From a checkpoint of a small mixture-of-experts model trained on Wikipedia.
Size: 10 layers, width 192, vocabulary 27368.
Experts: 128 GeGLU neurons an expert, 2 picks a token, a softmax router, 16 empty slots to pick.
Below are experts of layer 4 (counted from 0) of a mixture-of-experts language model. Rows are named router (the router's row for the expert), gate (a neuron's input weights, with its number), up (a neuron's input weights, with its number) and show model dimensions 0-191. Each number is 500 + 40 x the weight over its row's rms, rounded and kept within 0 to 999. Numbers have three digits each.
Before each expert's rows: a language model's description of what the expert responds to. This comes from a sample of Wikipedia text that the model never trained on.

# expert 33
What it handles: Preposition of. Mostly of, also in, into, under, among, after nouns in names and phrases, e.g. University of, House of, part of, most of.
router:494423501572474477502477545458401451516457494474479523407508453487474502465578485483484569507416463535437493466527548445583472487466502563546487481502543492530466490426447503476470531471502551532562502536533503496476516492485474536489512454502547465400483500504470515494510516446548476485502474469478510496478496520526444476520552511458473557446526479492541473507585455461483538378439477515483448427515477494566478541507579441475482533486474556448537477548521522540528450499528468483618509471562571488477482494458478497459411519494570566499536527457489533421499477492513489535
gate0:557552461551540439512436401506451490450497493565483476473494446520498500541529506447483528470453473539494506509562457501485485495455441417419437487394543463514508519456483556400525567541537485519531519536511489537475468504502517459512514507517481515504502513501524489559452475472469493458463437518575507509498574474474495431506474496456522512464488488455509497509446566494377512511463503482467488440530442599453506490503612548613492520531475464406475425466472549506479538479468471514473530446560547474552548492508486514457471536482443495452507531507482469542494507506508464497
up0:458501571559474514444546440444498560461535477471439547485485514425551510533454507531533509468507530504509463499537545521447512527571595513462525542475452505451534447518540451531491551531484520502478576449555455427484499507509389494456534488497478463558521506530439519553546546571465549486560512515477473502442477440528476541554501535514515493510450450491561515506542473503558462447502549451558511533499478463524508495579449494477492428505449518515568524472494516466489528423461522466446554536441537557459503521571523535497488448528484507567521410518467520431439470451464550475
gate1:528528569549535550468558480516464433476461501537538624552477533471508519472500544429498431480470499535485508509502540505499467522507480469503536496522509522531468504538476513529518498420487524551537520451613495531502485580516418526510537516521498485495470479457492515554487498473486490524523514537506561589504524542611550472459499452518508547498530497520521491529551470581473381484474524436552538449548506526447569517504389558517507562428510525482497552460434506528505523500485493522552519474527490533548459474502553412474512572490497502489541435534484461428484452479456446447
up1:443449554523411464479480542543442476513440483423509531473473484472528497441534483493521504482468571581520484484529476452531533494538446515539461519515473432458514448536540515472554610506441425480555476515485473514451489541540466507565596519517476530477538497443450483546514459504506485482522462443461577562413517500448508509457554532448522489509472484600591471523536488465486514410508489460516507558566524543478559485548429473472544495526574576467480529480452495600534527535486480489550534448499524509484545529514515484524458481472508501497528460453477545522498512489440529466
gate2:477483586531501501495541543450499550540469436442550447550477476512524560477518445522545512449528476485502496487475580494525548396544445512477449532523459465468528426466587487586481571585507527493551502475478510438478458475487421452496488562504515535541420509450618515491474540516476594485444528485459539472494527513531477474520476539506514525502477524489518531525552562533512507443431472518437531560520479500503513457514498484455511593468555489447485545518553526553508497576517468488463523500522528552533443503466509502440505475523496564436548478494543429474488503555505496570
up2:527474457502494465457574457525535478498538524499519503445537510517443471450464508515438403553452494464516465507416471527465386486519538470427506492509483530484486535502474407462521443483525443559468538447470497504529562535495505576531493541568444522482530417553378543561457485472460424548513479479517540483570479458451461530550493518529486490502546530479502527593470466502505489512567499545513512478505467503553484555497453467557476489467521497495467482482465472502515512426461545527532525558579524513470526533490493556480431494478467466486399517487460553504519575447463555498
gate3:474562454450553483475468442500455522547506470499466464518455498492501579542458508463458490446480511516484446479565436551558462416570545588453493449464550457521511479491512524465553489442470467520539528488494496449459559441522489544489543514478507550516515585438394484530451443492549490448510533536545517507380546480499487508550497490563550459561485463495514528493477534450504466475463511472489602584531519516429547501497467501501555519461546439482504477509505452533538461507426547487533480505473429478500572519486511530502452560532516494420542457444489512525514530485505483572
up3:543527502431509515505490515502467476518506435471531528498532510472491602445422487477414511541457455457535448560459497572426456533501465519498525491553578426479525528466521523409501430484468480518462435461551494460517463452449493601549451503463506459484461459480584473490401468464452480437496473549508521519515579536481528513463496470486563546542533461542492457530547554493503461467508520530522478556492558497530453484426429536520524542485526493476462492526537433546476515489446543456507529456475509547515494462489525444548494512442523519467443447478558463503567488465572531478
gate4:484430475524507528488505530431496525463541535479482413479481512527486544486477480444544554480476487541494474501574528510487491515519492555499476482507429560494520421511496544448490468468542495520381484481486526441494497479535487511474415611536510516532557572496467480429482485463455461555474479464501538544485471423551467515503473499542439464461486538586508440480458515490401574472564494494565501480454550554520406482554487436552507551462515421519490517540502503432563485474519475531497493479522514483532546536488491542463448498543436572566538465562508482480539494454488495577
up4:504511480495500458466480550492433472499503450508536479463546519565472503373549515486488517466492448425565502448530508530527489459552524532509525522502510424522453459543531491547514535513580531536457493420517561483485550515563435527495476480456554485507462451399549525497520463486504568530523500513538477476533490509545491504459482392530449532483461508486487499461488457487478479499529506470512451554444569502534461552518483549496464549575511505465570511580538457488486468478476479553443455551583438588516514498458576491491433482445545506568488482538452471462485571532515481585

# expert 8
What it handles: Place/time prepositions. The prepositions in, on, during, between opening place or date phrases, often sentence-initial, as in June 2024, On 26 October.
router:500473488539512561531501550441491495455432457552528561372491434513436461534498459559467511488477444519433424495492599542571556490545489523435444506527496509480474548523441542492538549477510516553484499508498479479397499442522451569529500495485502425454471523460551533522508525530471491474472511440425524512490538535564504520445508531488528516494515502494544471550485443497477546499478507524485552493495460499478494520450564469499476548487539538552518444416483566527525427460517470427556391434535554495503510496450499524475530509429570482468524494473509462489521531460418503496
gate0:507505435468438467502610584509541481462488529502552511530467420452504493489508564495482517538490433473461488496542530453481503446491489511519518539478423568456475503467530478503550522547425489499428508450454513600510462480491493498489571604537544458489451475538444503507494451542607510563394509470494508487545486537491480511481430551510423578465531485550509474475513499536466561536493447530498518483480495500510506446470566473497450461527548533531442457443443532491452490477470498474529437534515447516482504478539485560553484534522513510502458489506472608541455558458553494523
up0:473459527516460491563470549539535410455453546542471414509498524576477494426475464541488479508567464487474502513516463544600534502528481467522464505453529437505557527469512549533576470511523417453491468454560534501495553529521472461512521501493532548541477485533515502542540531491491526529545503502497517517499457475480510512583445419573598524543513475603509528530543507499500539478509480474513528502497479456491478488493446497522499501607437502461524549555488493456455569475574531465562507499511521479511445531482516553473500483513540440450578496607480504465511412493423572500
gate1:465531489451530500483499433508541470529445532476494598491444559521502416527486552439456501450506484491481438449548478519524482546558495481535485552563449496479589484492513482496517551485458560536514472516466501524419544530488538425473531529409515538493512512466525484446487541551550529556394553476487481453449462495543547535557503455514596483526468529466460479526509480461488511498503549456557557464518529472534514496540566484567456404438550499496580521499490526454564541518476550467476464527529508453470544518459442526526450500501512538555462528478500489492379472466458506523
up1:463460491406496526490507527506502554518448531481519520457569475424481554517466457430543474503477517527499466454489492414549474487524530516487507478556515549530518431436571459492520583533537494411548548557537494487481535538519531522486512511500490511518485550561531555479456517512613526504468496470467509602525518537513524482521452504559582516494470590478470507505517460384502505474541439512506477525463474446461490516540583506583517565475454507501506526525501499596463485475539446495531497498519479509519436522477490539450478487509574485467604480516435512454509487482555432554
gate2:492436447489570439488456456489469511508574495426570489535515465513603423513503512528527456529507498521519449451524490472514516445396420531486433470562500543508524498594547517458510460437471487531475551485512482552487442490492512473512549444553533500468474540488463449497508512529543571529473435487539532511472537476482425575466436513554501483569529493564463414445562556519492440519459498528508562491563435496492499486470580493474456551487487516525526458457571515530493500480510525454519419556476525537492483467530453452438497508492522438524525511495540485462530542439468502459
up2:473566556520507513458541515461511414444461524559485521485464493544461462496499537488548570445486535524504501526524516502498462487556572425501471566464526475473535415440520458520460635574504526437533523463523578493473499560455472474463471521487521473526464493493481550537556504510460530494501519491492487613541464480441561453468550490446420455576478505493593525476536472468455482408536513482543502469466521571494474503489461526485540474468520425501457544523448488503483456466493511453572495500468500526511455547474453514547486440538461565538437445550501535459488477479503471525
gate3:520466481437444516483479510567533547532436566476540465480534471498481455565382452471513549487457561472559477513496570443482485534528480489490477516540464518482495522536486509557507442463504497570430426575383520531493463550444457502492527482489491509457538567533456513484486535504554559559467518485539562529525487551586522558473542471534532440515536519535478545496523500433538497541467506575520486553511467480515471476540520498552525451558493490537596475524446431521480464456500479502451477548421530483483501467536447452489532489549454479572444500453538494461508481493463563445
up3:433463532514514535474488390511469522559430508419531462508578510497542529484458465537495479491556517488519504556515547481613483487497502510518529552508487576504518600477542468504518501547566515474528546470496491552569541494502514461434527426447565485483573563466490506553592478490500534516472522504528456498491482500521494525430464530527538488487505478478492514474529491500463484449485448505494545499474505487460465507452507468452416532553451548482517438484498563513402505517453533535558564551512435487510576417486447502467535549534469487520520458530530419428523555482547557443
gate4:480492556526562519509564482468544510586494515454549480490473487480502569505495484561497486458495483490497552495415547449492482484496512515474428579488537491468519499474504475580546462418505472492561505532468563556568469474437484543528469551447518454494420507533517401494511532529462485565485466435465518502525476507480542491539477503442476405433453506499441528573512538492480451428504509417528512471540515526444531480491483533462436548488473499504528497486483516554400449452512448503552469560465469500605452449487433511516467447485505448528457467489501453445524472571462538479
up4:500517560532484551581452518537514422537461460501498494503453444463528567542474505500539463474490414467551555453483506518477511477483508501483528531514456495462551537478513490490504524489502514547555526508557548432432451455458435532514449547531436510463439464530578484498434550476455439499461528468439543456478523490506458624562490585514469504468498581440483510563462458510505542510502467470524497516514455523463517469513505507456472507498511511567435611498439558495531498513478489550443506493500505532619479459481505535541521434526574487503455515471528570455540458546547532509

# expert 9
What it handles: Adverbs and function words. Word after a verb such as was or did, mostly for, not, only, it, one, also, plus adverbs like completely, moderately, thus.
router:439462460512536514456523497490507551465475446565536547465463548509523498472517454500504587443466480446446544557524523528545536462540541476504515497486427473410468527476444519470446519490485541508490481427526545570494513473549478556602477471482549501474500472525406492585505514510479571466499477457491511498484559511493465532485500382509491492431513467516497447530512461481468516475548414502524445507526522422492575526451526438526546558517498587521552441438508491576502453518531502481477464553572558525476500476510448511440463473500558510444491516444487483452491439433495462483
gate0:548527496573506556493451466550527619439582520489508542469535511485516534491454466457441491562474456481432485495549524543524541416464471495493506488563457510472521466477486516461506438448426434494455531480444506497518529563523517522511482491464529486468540524580471541515495551514593573510498567488483523543532568495472538431476503595492569477550505501577481500516458521512503541429535485530577522477545507513488454512481574467515498506514538471452513450487472480595554497472504432490500564521467494554523539535508469452488474511416554497558516530413456503490473525558515444502
up0:511529531482496469543474505448542483528498494544503531414492482558468499587552507510421424495495450497532444544574538514485521507560499537501474529489545547465551493458490529473502511534452503529464509445554520524545460548519493495527546419479502416442480528514497574563541495546551528440533512548482461492494481533535521494494488472484435475568533524540478458470515524494457486492578549490499438506498535412470468406609499580544443423530477488492438517500508485547488495481600513415454496475548459521526484490610481480511474552510563418474448486498482499483485518514464537441
gate1:457502527549451554503529505518519520476441500550476580528518511545454532486488436514449488483493579517543499549528496547567520491482548478519500485512531519556512501482547423504435419502544477496507460479414468517455514521464481557534422421465498510492427536546487476470491581498561581457583455514442534503527539513431481492555519445450479573554549456463504463532462497499522460414545408512476474472464452585478546553506466402483546549440463491545478469513501478467522417505504555519464553534549507493526467430491519536487515490516473481456502505563458452536476482518478521464
up1:512516512408454411472569473497525446506532409499465452480426433419446418467536541486572536475507530499419510504435493476495573475433516539529502471489479500427500445548469575527572551546480444419464502474547544500465498500502506504471489537504501494467512517486560498500565390492521489524543536495558530444507464555522501443458471551478509452475494545503546506520494490504519476525458579506535580548581564498519558500500413485481497479481550498455530542474506497569519575481510523525531491498489558552465534446448510494532468510471529568511504491492502509502486545574447495493
gate2:469480525488476470480582571474437491503515522513556608491538501496507503492459444435473478446554505506489489526448582550480449491537468534440592521491502538496551468539548463536545480527509547471551463468500506465493483549442410443496456409485582416411520493574421530494533496467484473419505453514457531491519484491468473483520451458473479482418443502449461445444469492434492520546531562458448492479505509557557491594471503469441501490448511488447498445497494434523504460440542528503474520564518505493503495493531500519521488474546561498485494443510526428467457527543525502468
up2:474468498534464483477480482541566442484484584503551469502507505506507470453459482501525548483595449492499472530528547510484476508488471508529527506527504454559504498393494491471460571503502513497537434510462488466485558449470544473477448526507433558546485511500531377522510571490526492494426557516556445527450533465515551502530509496522587424541497446510496487533506558595545532465523502509572548508562455516486544548469491549435506496579517416572505468456490468426477493529473518543554528482540533497541559459507547475492541521425476378496531468562475500465494483531538482521
gate3:491525538462539471513476485494507439528459516508515524570552516541464482386489477442480460494544521503526494494461500544519503488466480506462439480547554468478530510545413549512468490495499550492488494500481450521427545465482558578509498518476597488528478475518498445500503545552530518504540490438412440375535528497517447552560468560484476485409515524552544453452403493504555507526479430545584502561490475507549483504518520527460463474481483410514464548464480514453452486560577481443423442527529429473507487545480475460490597520479496518502501448485541543511524489494498520536
up3:541500525518507525484421486494529487515479487443472488494489514464513565486537515439492508474453546565563491482547484477489494569456514515521478524390445471531531535456485528520552546527501496546470464480452561482481506496501482537468503501598509472474514468492470538537456506526535569529514525520457439481503501473498396626493469465475592452446525524538521378493449426556518467474509466526480518526554482444568496459498482463414454493493449516577529586479429505506510508528546554462416525495456554415489451475558500488510462558500517501500519454474445526489472498504558540546
gate4:570442532452497565501524481506534533504473472511518536381465528498403481477527577449514503503460581571489548502542472461492533493463449521582528464514495510488572459549453508550457505472490506447516474504541478533519485515545555503454487549540467488549467555542526517510468578517547491559489508439559480535459498506446462526518508543535467424507465492475547522476557492527554512429460515492501520534485525578512496514482405402495474461548482598494416500552485536496533433527523470539513463500437566489520500521485462504487523473439538477544515476413500545453523479534551501416
up4:479509471460546508493496542501521523496502431423486452489460500511476460436566500507455456463411522510527510471459508467472572452515439480517527480439492407492553487617492475495482514487511466485500493504489516531515535441559514484421524625493547489470465474476620586529478569554525489532463456468502515513504512454452536536506506543547498467495488554530524464494456500476469489436487507450536462505512461535532487488468533526522531431537431572433543492473547483483512505563502493507522499517457513447449480504493494446479526427446550472578515450441457566556578483414508450526

# expert 51
What it handles: Number-table pipes, at. Table pipes after numbers in sports statistics and results tables, plus at, attended and semicolons in number lists.
router:396462532506516509451525501482477516517488441556493533424492519528535493447545448567421462441501498504465485568547591552513490473553518555541449433456529490464517497481493530480435530380506510523563507524448520433501513486473476468501520506502485457521464546500483515521536484449442465509464572524449489501470572475532512492468559471446485515484468516491466477554506368510559526424497437524510474495535483512578544520488566464544440530586554598571548517485509491547515462430512468503516494490494556510465530504544473550540494527459521474486476523485485436466488443519493565502
gate0:477497511509480480510524464472471468558561483518463475456483481516496585509566547500506557438478475497554539441456490552489493501520501505445394502459485588533507485488435542453477432447485587568448535554442520554510466544545465503547487537512525507501431507575504511464499487503528462447447552481485449511470496441429531546527472525534494534539434498512515484563494530532473530513465543444494563556542481420511498506521552528509470522479525498554395526486532521464489426438575513543498505485529456491486570549504495463428538519487411469439467499518580551484526418485531485448
up0:500546490523535458569457511526567531530538518535501518435468503511478521530520521506552491486487405526422465443471460527504545515528474491473394527444517547467575529496485548514531506525449475480418461423454471571487519476517522514481464578545489521527482428553503539474463450553468438488484576524504502514500529490485431567582516589552439457514464496532451478580483459557495569442523442562542469461548444480415494477500481503501525497550548460463473492485509512512439459519497500429454467557557587525494501537512472556498532543507518505505497485519523493466527539491451412472
gate1:521519548510546553465505420439458536507475561509543538428540542464462518525518457607448472544481540469544516541481543526559538507464474469493533469416505591512563523512474464474530515470527530544510507583470466468446424552471543530541486460441540513494562510571442505488614509560497450507470511522523522552564542575525506454473527472549484530489485540402449529433465458483469533469533553554459498466466501479515497511508515528491514542547430545495533480583491528489466405513502473543522478535464502487532558454479461519516468514569460532525454471517531554474546546509504517518
up1:446491527423543443482523518495542520465450544501504447476519532478520493474534502493530507435482455513446482399537449416485535543504476564488459449484480525504442528468470478446505521475441523492582511512498524551565533477483572448501502490535507537490485463453465522545430549455477540495543514475456539492480522568512468513548561577470492519518517531477474510481459522462519511475476571412519496529432601451499455510506475432492475540475585495483492480521570506495553537473423561435517500488503439478486452454552428492476588526498430491453524521468454507459466453423444535411
gate2:387492479478513549527522552456506526504526496552536478470454500450432534494526417551465541477483523527530461496512533450562496478515538493416504504513486505494509547490561455509449506524496493498444499559472487446498444522470499529475467480415495454578532540551490478559537516507460503489522492562460549483477439437473437443482459451459551447457479512536573494421408469539529504510502400552453475551479499503447431523451473434516525481490525558497507429571417496555471496482510480590459470517408480417540487431542532511545486437488484512507533526520451519523479471513522486505
up2:400523469459488588578614472466575535486497527502444512502475527505486565490480475571465582483541535574460439515516563478504461463492505531542528585502522486465503616486514436473474508475507494489498431527501402447490474513492500556551445558453496452563519498507445428547548528505512449496527521550480488491475492506516493499492459420475475531451469482480497480487496527511544516462446423528470476545463495570514427510530474483494543402530468505520554550516455464577475475524467499528497508488426487489460508503552513504572482463488435521496524521553481564461463464494451505536
gate3:398418473554489514546554507528473501500470563479477488481532449447470452524578488397458468475537516549530494442471491487466504517483493459469455530493424469488465517529502467514555464517442458568516547516466620435517480463481433485523539460476487524460498460502549504440512521523501468528514462490502462529471488529460531547454488542513497489494494527473545500456481469518532577499521473493550452469527474574503471463523444522464429547483561574558536540508428542492452486589472486558475503432537556434424469505407467475445542483492509484506457464505407502560446498511508452539
up3:402462499516494553427532466494447485513552502446522534510518554436494512488497536464482548492550476529547475528471548542499563444525476531508399502419478509512438531469502422488578467504471466562488485477450539464449451472539484446566522474554539561462506499527513563531567476568467538510500503439467450570502497475439515524447460445530526470461509499462447562506517425516496550576521507480486439513516470515506504481538566490458457442467534490531526476448459497499478466496407466565510491498496453542427460530427498509415501520490446428470439468527528508486520589466530493482
gate4:539506518515541420471453547513516433480495495461539476523417507546509435459480470482480490532516495502479539451538542473464489453437472474508491561554515506474512551507508426398488474497467430501525456519573456529499441513444494527479518504489406456499569578557522470458516476529493475526462520475514484520489452575572481513587453479599528496509561555533541473521475447505493519468480467467518508531533501526514531553454379446490526422462563515489489524531419499468536555562537513514455454519485542437440423487492500506506492502443604464458448471483516486489450475493456508476
up4:519573469466495486536515481538461468429540519456430567555464563479478542487495472430487488511500473500539467457501484461498511495498453470509510451557482484506582502468530400467417460485546440503469505481508536482439502505472498522500513480492452451465436486472571471486538496546505438486520515498488470552455446498557510514486551508510520490493565626514542546495493465483573537445531496469464421442542431553493524541513451431545504477505513463562468573524494470482505520468528428472413471466509539458459478522484499470498540513437541424476424539484479463498425459466380503449

# expert 27
What it handles: Table pipes after names. Table pipes right after a name, title or venue in filmographies, episode lists and asteroid tables, plus capitalized words like World, National, Racing.
router:462415533550482522516500575490549474502485501605580573434512485523479473473556409476542531488490529470525530546503509551532522481559420479460412477504509432464451522437516517424485553475581516501544500532512514494461543430467522483556507487448518453463462463543502451560589471480544466531466489504463450503470535483488521531476503497483565504442478469482563499501620471436551584441453478507467472471514462514499528510476543476480486571492530537526473442467481484510510432486529502499520498485489568501441469514480472483501506503470560552467531540422462417485578494476510548505
gate0:478588514450527524452465409450494432425484466450453490541436468436523485408489458510471449522559464500503478542508475550503555550480513483466416484503473486488535526583516514517530527489500567554562549539540491535490552514492459520490517520448506452494560512486517500434511407502484497507503455508485501489529491502530455562487496487572580452371516473540523462480576461501496545510571498518466523543521504560502455523540497511536533500487548468447602518533513485485468526423549441414506520523497520496484504501479439516576512472485526526467433566495591518523464541456513510531
up0:506443507541483518570537435533482512438524488447431512480498475446494503530582441567509488449474466425499460555445563497500506485461536452535478489465475491476508589498484466590524572507561507485435545516465530511511470529465490532444535469499482471521533432504542550524470546516494490487461494484512561525487511495531470510479508489535514484447494567536522572466492481446433459494477461433467581493552492482452471538522503515548430475539488519459465513578483476529551507457501502599437540507453507573512423574515451491475507457513447496470554497566566508470491517429443617453
gate1:442576517500535460567490467535456501491522505481547485493544527518497443536470481542413482452445459515542504482535482527435505451495502442497509507513511512424511473502525453495397504547529485479477561466493457471458460482492505567599494502518526474518510462473512496500608471546529413451465431484464440505499524493578488515468460521507518468525504503479475494541554463504546575528532599471450443518506468508501478497498498474580444451493441470505491536492523495459508397563546618529498445473512568471570490514492461500500503524580471490566457518468533472450470545391477516512
up1:524436558474458500541474530521441455481489479428512437496503537517520520516509488437516484431467495446442456492540526438471466454403501501502530561492473557482524551482546507490532475422431478543436518453513500448479405423483512503472497538467499479546442502536568530479459464567511482538469538520467475493459493535431446555513547541507439546548514553566464480469494507500516504510388532462496511552519516543561509504504426506506592554457525483543504503524505491532535522573500476436454576444480425467487497550540616496506442493508483484471526542501492443491455515521453540452
gate2:527527509468490490439560543535471454529495551463514523506499467449496517605569538450538501465455500525470479430565532492498441507479498479584561489467480515470443439396523466453591520459475504526500476540452522507520608535469489504499460491524512550585517537499484499523506503495522544532449439467502507498447436538450484480510578556511578479478565459495456490480441468458583562548470516488573501523467460538493508474467458457510556506480517512451498509497493488471459478491499505483412506476559497497503480522465453528486521477611454535479562549479478542584532426520510537588
up2:508401557435521531558506462466463490480446566445516533528439466440444501510540476519514518450503532517484585531482526525475491497487509539518511504529569490508473511501488577466451433529520487496486410534385509525541470550598507542529510534463533515545467459472555459533554438521539530428546566453457471558446504553464536457481547536495534496499459567459524444516500453511530490531500467476486490498454510433506438459495467539485507500545452515509527525458550541523467477484587475474629521448498410512486526472513494489501499471460494526564495548511434524452438492553557489473
gate3:483505503444452485485482512488504460452502495414476405541459516536560564499505532472470577575507513591529490480478490526580516481521461489484499446536497536473540493551536513565528480454561465399517523461426567586510503528484427476448527465447483460445418415511569455540532543489442486490468540500486450507505582483452523481541583495488506545426476531494513501512518525489471530568512513498532461457519479502501531481449425490532531578526471496478509505502488527464548459467459475500537545469474528447490490523530447562502518489436418423436473463494514521453442568480469493475
up3:471438487545577487516461518513537542498457515545555502456516484542517494512518523574510435464561511464477482487479486478487509474534500516446484513473514561431458486450525448484564492462481537520464437583554489407520522473548557546549512526560561524541524592479495508467484464519499433513532372464509517451526444480579479526454439499529577480551514486487478442506479526505528543492531502515498497546466498486530553526531548526516543455444559566520490493491572504506473599454503559539466497540579428478536540474489562437460517587542534581529512518509455477465529461494455498478
gate4:538495495436523461549505524537492537555445519486463451559534491591476575522503494489498509520542523559495502469488452523439475458574445455487518512474545482446451562449493485452506463412525552491443482469477429525506502491489529588460474467478502532500423501469550487563477508518489472483488442474465479489509604503539459451509491509481550481540478486642470508524495446494457492509513574533510529478537503504533537482558495496518473533537458524523496556507542498464508433466490622488445456410542486439514517525567486604554529483474540460515565532454484567513472453503462474532
up4:502418552449459535510502522488503482528535518497522496439530500470490471556555491524446525447472471555514467540477555520534499576483489476437551499593482547495522472486535538529513478548492400538451496556504542476516561457497442463514498523509532436460551519523502478469470543459458484477500529476616561491509465504478527513490518519525529490447472534453589574544497512444593505491509463464509508520574528535472460425461446478507457472521508512491461504540421558494500513456426455472530460537530530558476504460475481431447545544574522532405510412543536452579513498450469547470

# expert 19
What it handles: Infinitive to and articles. Infinitive or prepositional to and indefinite articles a and an after verbs, as in acts to, agreed to, as a member, gained a.
router:530441536509555548470523488468505480422508475521485484448492533542477495523501492536476518489555483479413529561550546528555508476540434589498442491441429527470477567426482499504460520486491554503520560542471518593510543470466473518514539412502473500503485535602403464590491491501528503513501483425512477497463582498557503519505497580455517543505480486491571473542527443463522563514500483517468437468528447516534513544515542454517534539532537554596493474488505518582566456499466463454516474428535530516486511511496521540437447509504539527544509498492534495397529492479529435556
gate1:505565485547503503433514564528512447460541500486491469509422523497520469505425499556455514470518483506401478490479499460446563541412538525467526532477538471537514492526468521580516512503431520417484407501545459472507523432457448525495528523412407554435511467551503514471515471500492528560484549474476447458425501488444488496508499496479490525461491449513494511501523553527493564492487546502578431526547438555532578502460479541511483520478513530467463527468486519515627427512527445413556532545558535502494537474567521520492514488497557482548449506474554475480469558505540530527
up1:437606451522530488508448464509462502481529501468537503482540548471569527522470574480439509530412482437504484498488462498491546466491604491436512570495491444483478548569454510555510539513404454470518442494592480487556538510535441486452466466410502538445482480512526492522519491498453581529502479497461439431488477421427433443498508469491443484495468445515524522484533486548524535476546522519562507544553454550553534549506499507520482506537521460428556495504463466525547502542545482417534523506559505495442530478542484511528529483422489499541467534452478495493456476497561481573
gate2:468476588568503501539454455531604443538545457534535561560482469524502521549499536504487545486483410540456468491527491504502439527461465543488468539422511524469533500504546465569445550510445496525465526442530453573447459499526468536533535535532476480506489445508495523501554514471508625521531527558473487493548512496411519529431526534518522488452469482464510543522519571453515465441508491507563534477489541555506432460490468448441504491476515508519524505563483545532481499593554471572472485428563532485536509430488446453529549544553441512583523471499509542498476550462488511498
up2:528458456485569521505494394408532517460514499469556549576455547519463486485415505526553458456579545487492558502513455541515488563530565561496499514494499508463510475526526490496530460504569510498473489490512455468454477439463516564544528435486534465465529525451530544478503569469481423435549461542484496522534479502455472533546501444497511465595520425483523565489545530455505483511453520549525544535519536514474489476534563483471550535514441525501505530514516508458509504478530597517587551506512557565538528508475551527427430521531549564488520506538568448500504405538448507534
gate3:512460510475458522458515463451398562563549508519529534524465486527497497502510473441488475530593435527500415533498553460516510463513510509451466484541485514521509471498519464527556576449541446508516500507518560523468480520499541455561510528501493444488506498464605554536491486410529498435468468524559504540500509495510433428486539444555439555483480549483541523556490464524560516508455588494520502472508536465435511555474470490451505489531544421524504455569545521467490422469437451518493519534476547493541481531465516484493367573523525529525493542554476538485467409509460444487
up3:559487465523447564510468513467479499540466460474639579496445512492422492497436518484553588533519500560542505535494536477555547454438571501482533512487431471473485585515514518470521485502463529534503491489515494536457456524430451563479411436540563453466507423530499538593471427502531455511553456469492477512470517525490524528554478449553538499529527455534538518510489492509509537530431498556540448527513452494475477477520516509422486513461526486459399484488507565497542567467511494453490525508533509472496449515514505460535514404499476495489494573571546480541539562468446492508
gate4:509510427467475475538498498533554564482517488466485473499500499561456508473467544450502479517498508598534474545486508491431518481511546414474486455479494525486551562550446548482485431510562487540534497515515493524509498489494472411469516446533512518476480525514510598406472415457469537537486457480495427563419526545506507506513506508518549551493519551505485430553527544403479572518558459502524453524486472561506552500477511479571529448443522533453430466496505560488560479590495554494535434497514521463472455481476536471496516506495467523611436534525508404492526440462545495531
up4:458474534596526473502521464525582569537490422393547504402557504474414430445457478520526541479459547524452558502469528536447526465510545500537478491531454519541469539523450530531563475520479418507435559487423522527484478504492530504432501476497514460531484524572475552489541509561533582548473436468508558521473486554514448466520453473491488489587462500531486487444560504514523453485469512459520453533526485478477525399527557474525521515430517486505462496523490569576490503457456485481505489530472454440479533537512506571441533486527509505531488501546484480518429435514514459488
gate5:484495515448529511462538624530502511537516500562459470438522498495484508463473564476491488513516506408468492492544498492496494469469524510478460539596472511507503531497483518511520450457473534545486537518508509554554498492505481617465492524432575596499555510498555516438518482534517601525612461556470439528467472478532496520464549513539452531490567388502507490547490498459405520488444491434467454486577493447529462483450462460450622512520496466450507466475500546496480443493549449506527449542530493493487475535523475546473527538486461520515540535464505448486543556525474479503
up5:493543487501467493479539544480562487443457509599535453455502469501493455480540549546542483455529495498415441516540446454460463478503481583459463521533528567447431465498521499506506484453522539451415475532526521547452465477472484557460530504532510494499437478424479470463441514537480555548560522544593480482522498563537469469505506562468430513481442409537520570470564549540466467578489495499430442432491454516530496514483536468495513547515510503500528447472516584492479512534476483510539489497489518567564498530558503563497488530462442494482506491437528461447496470510489609573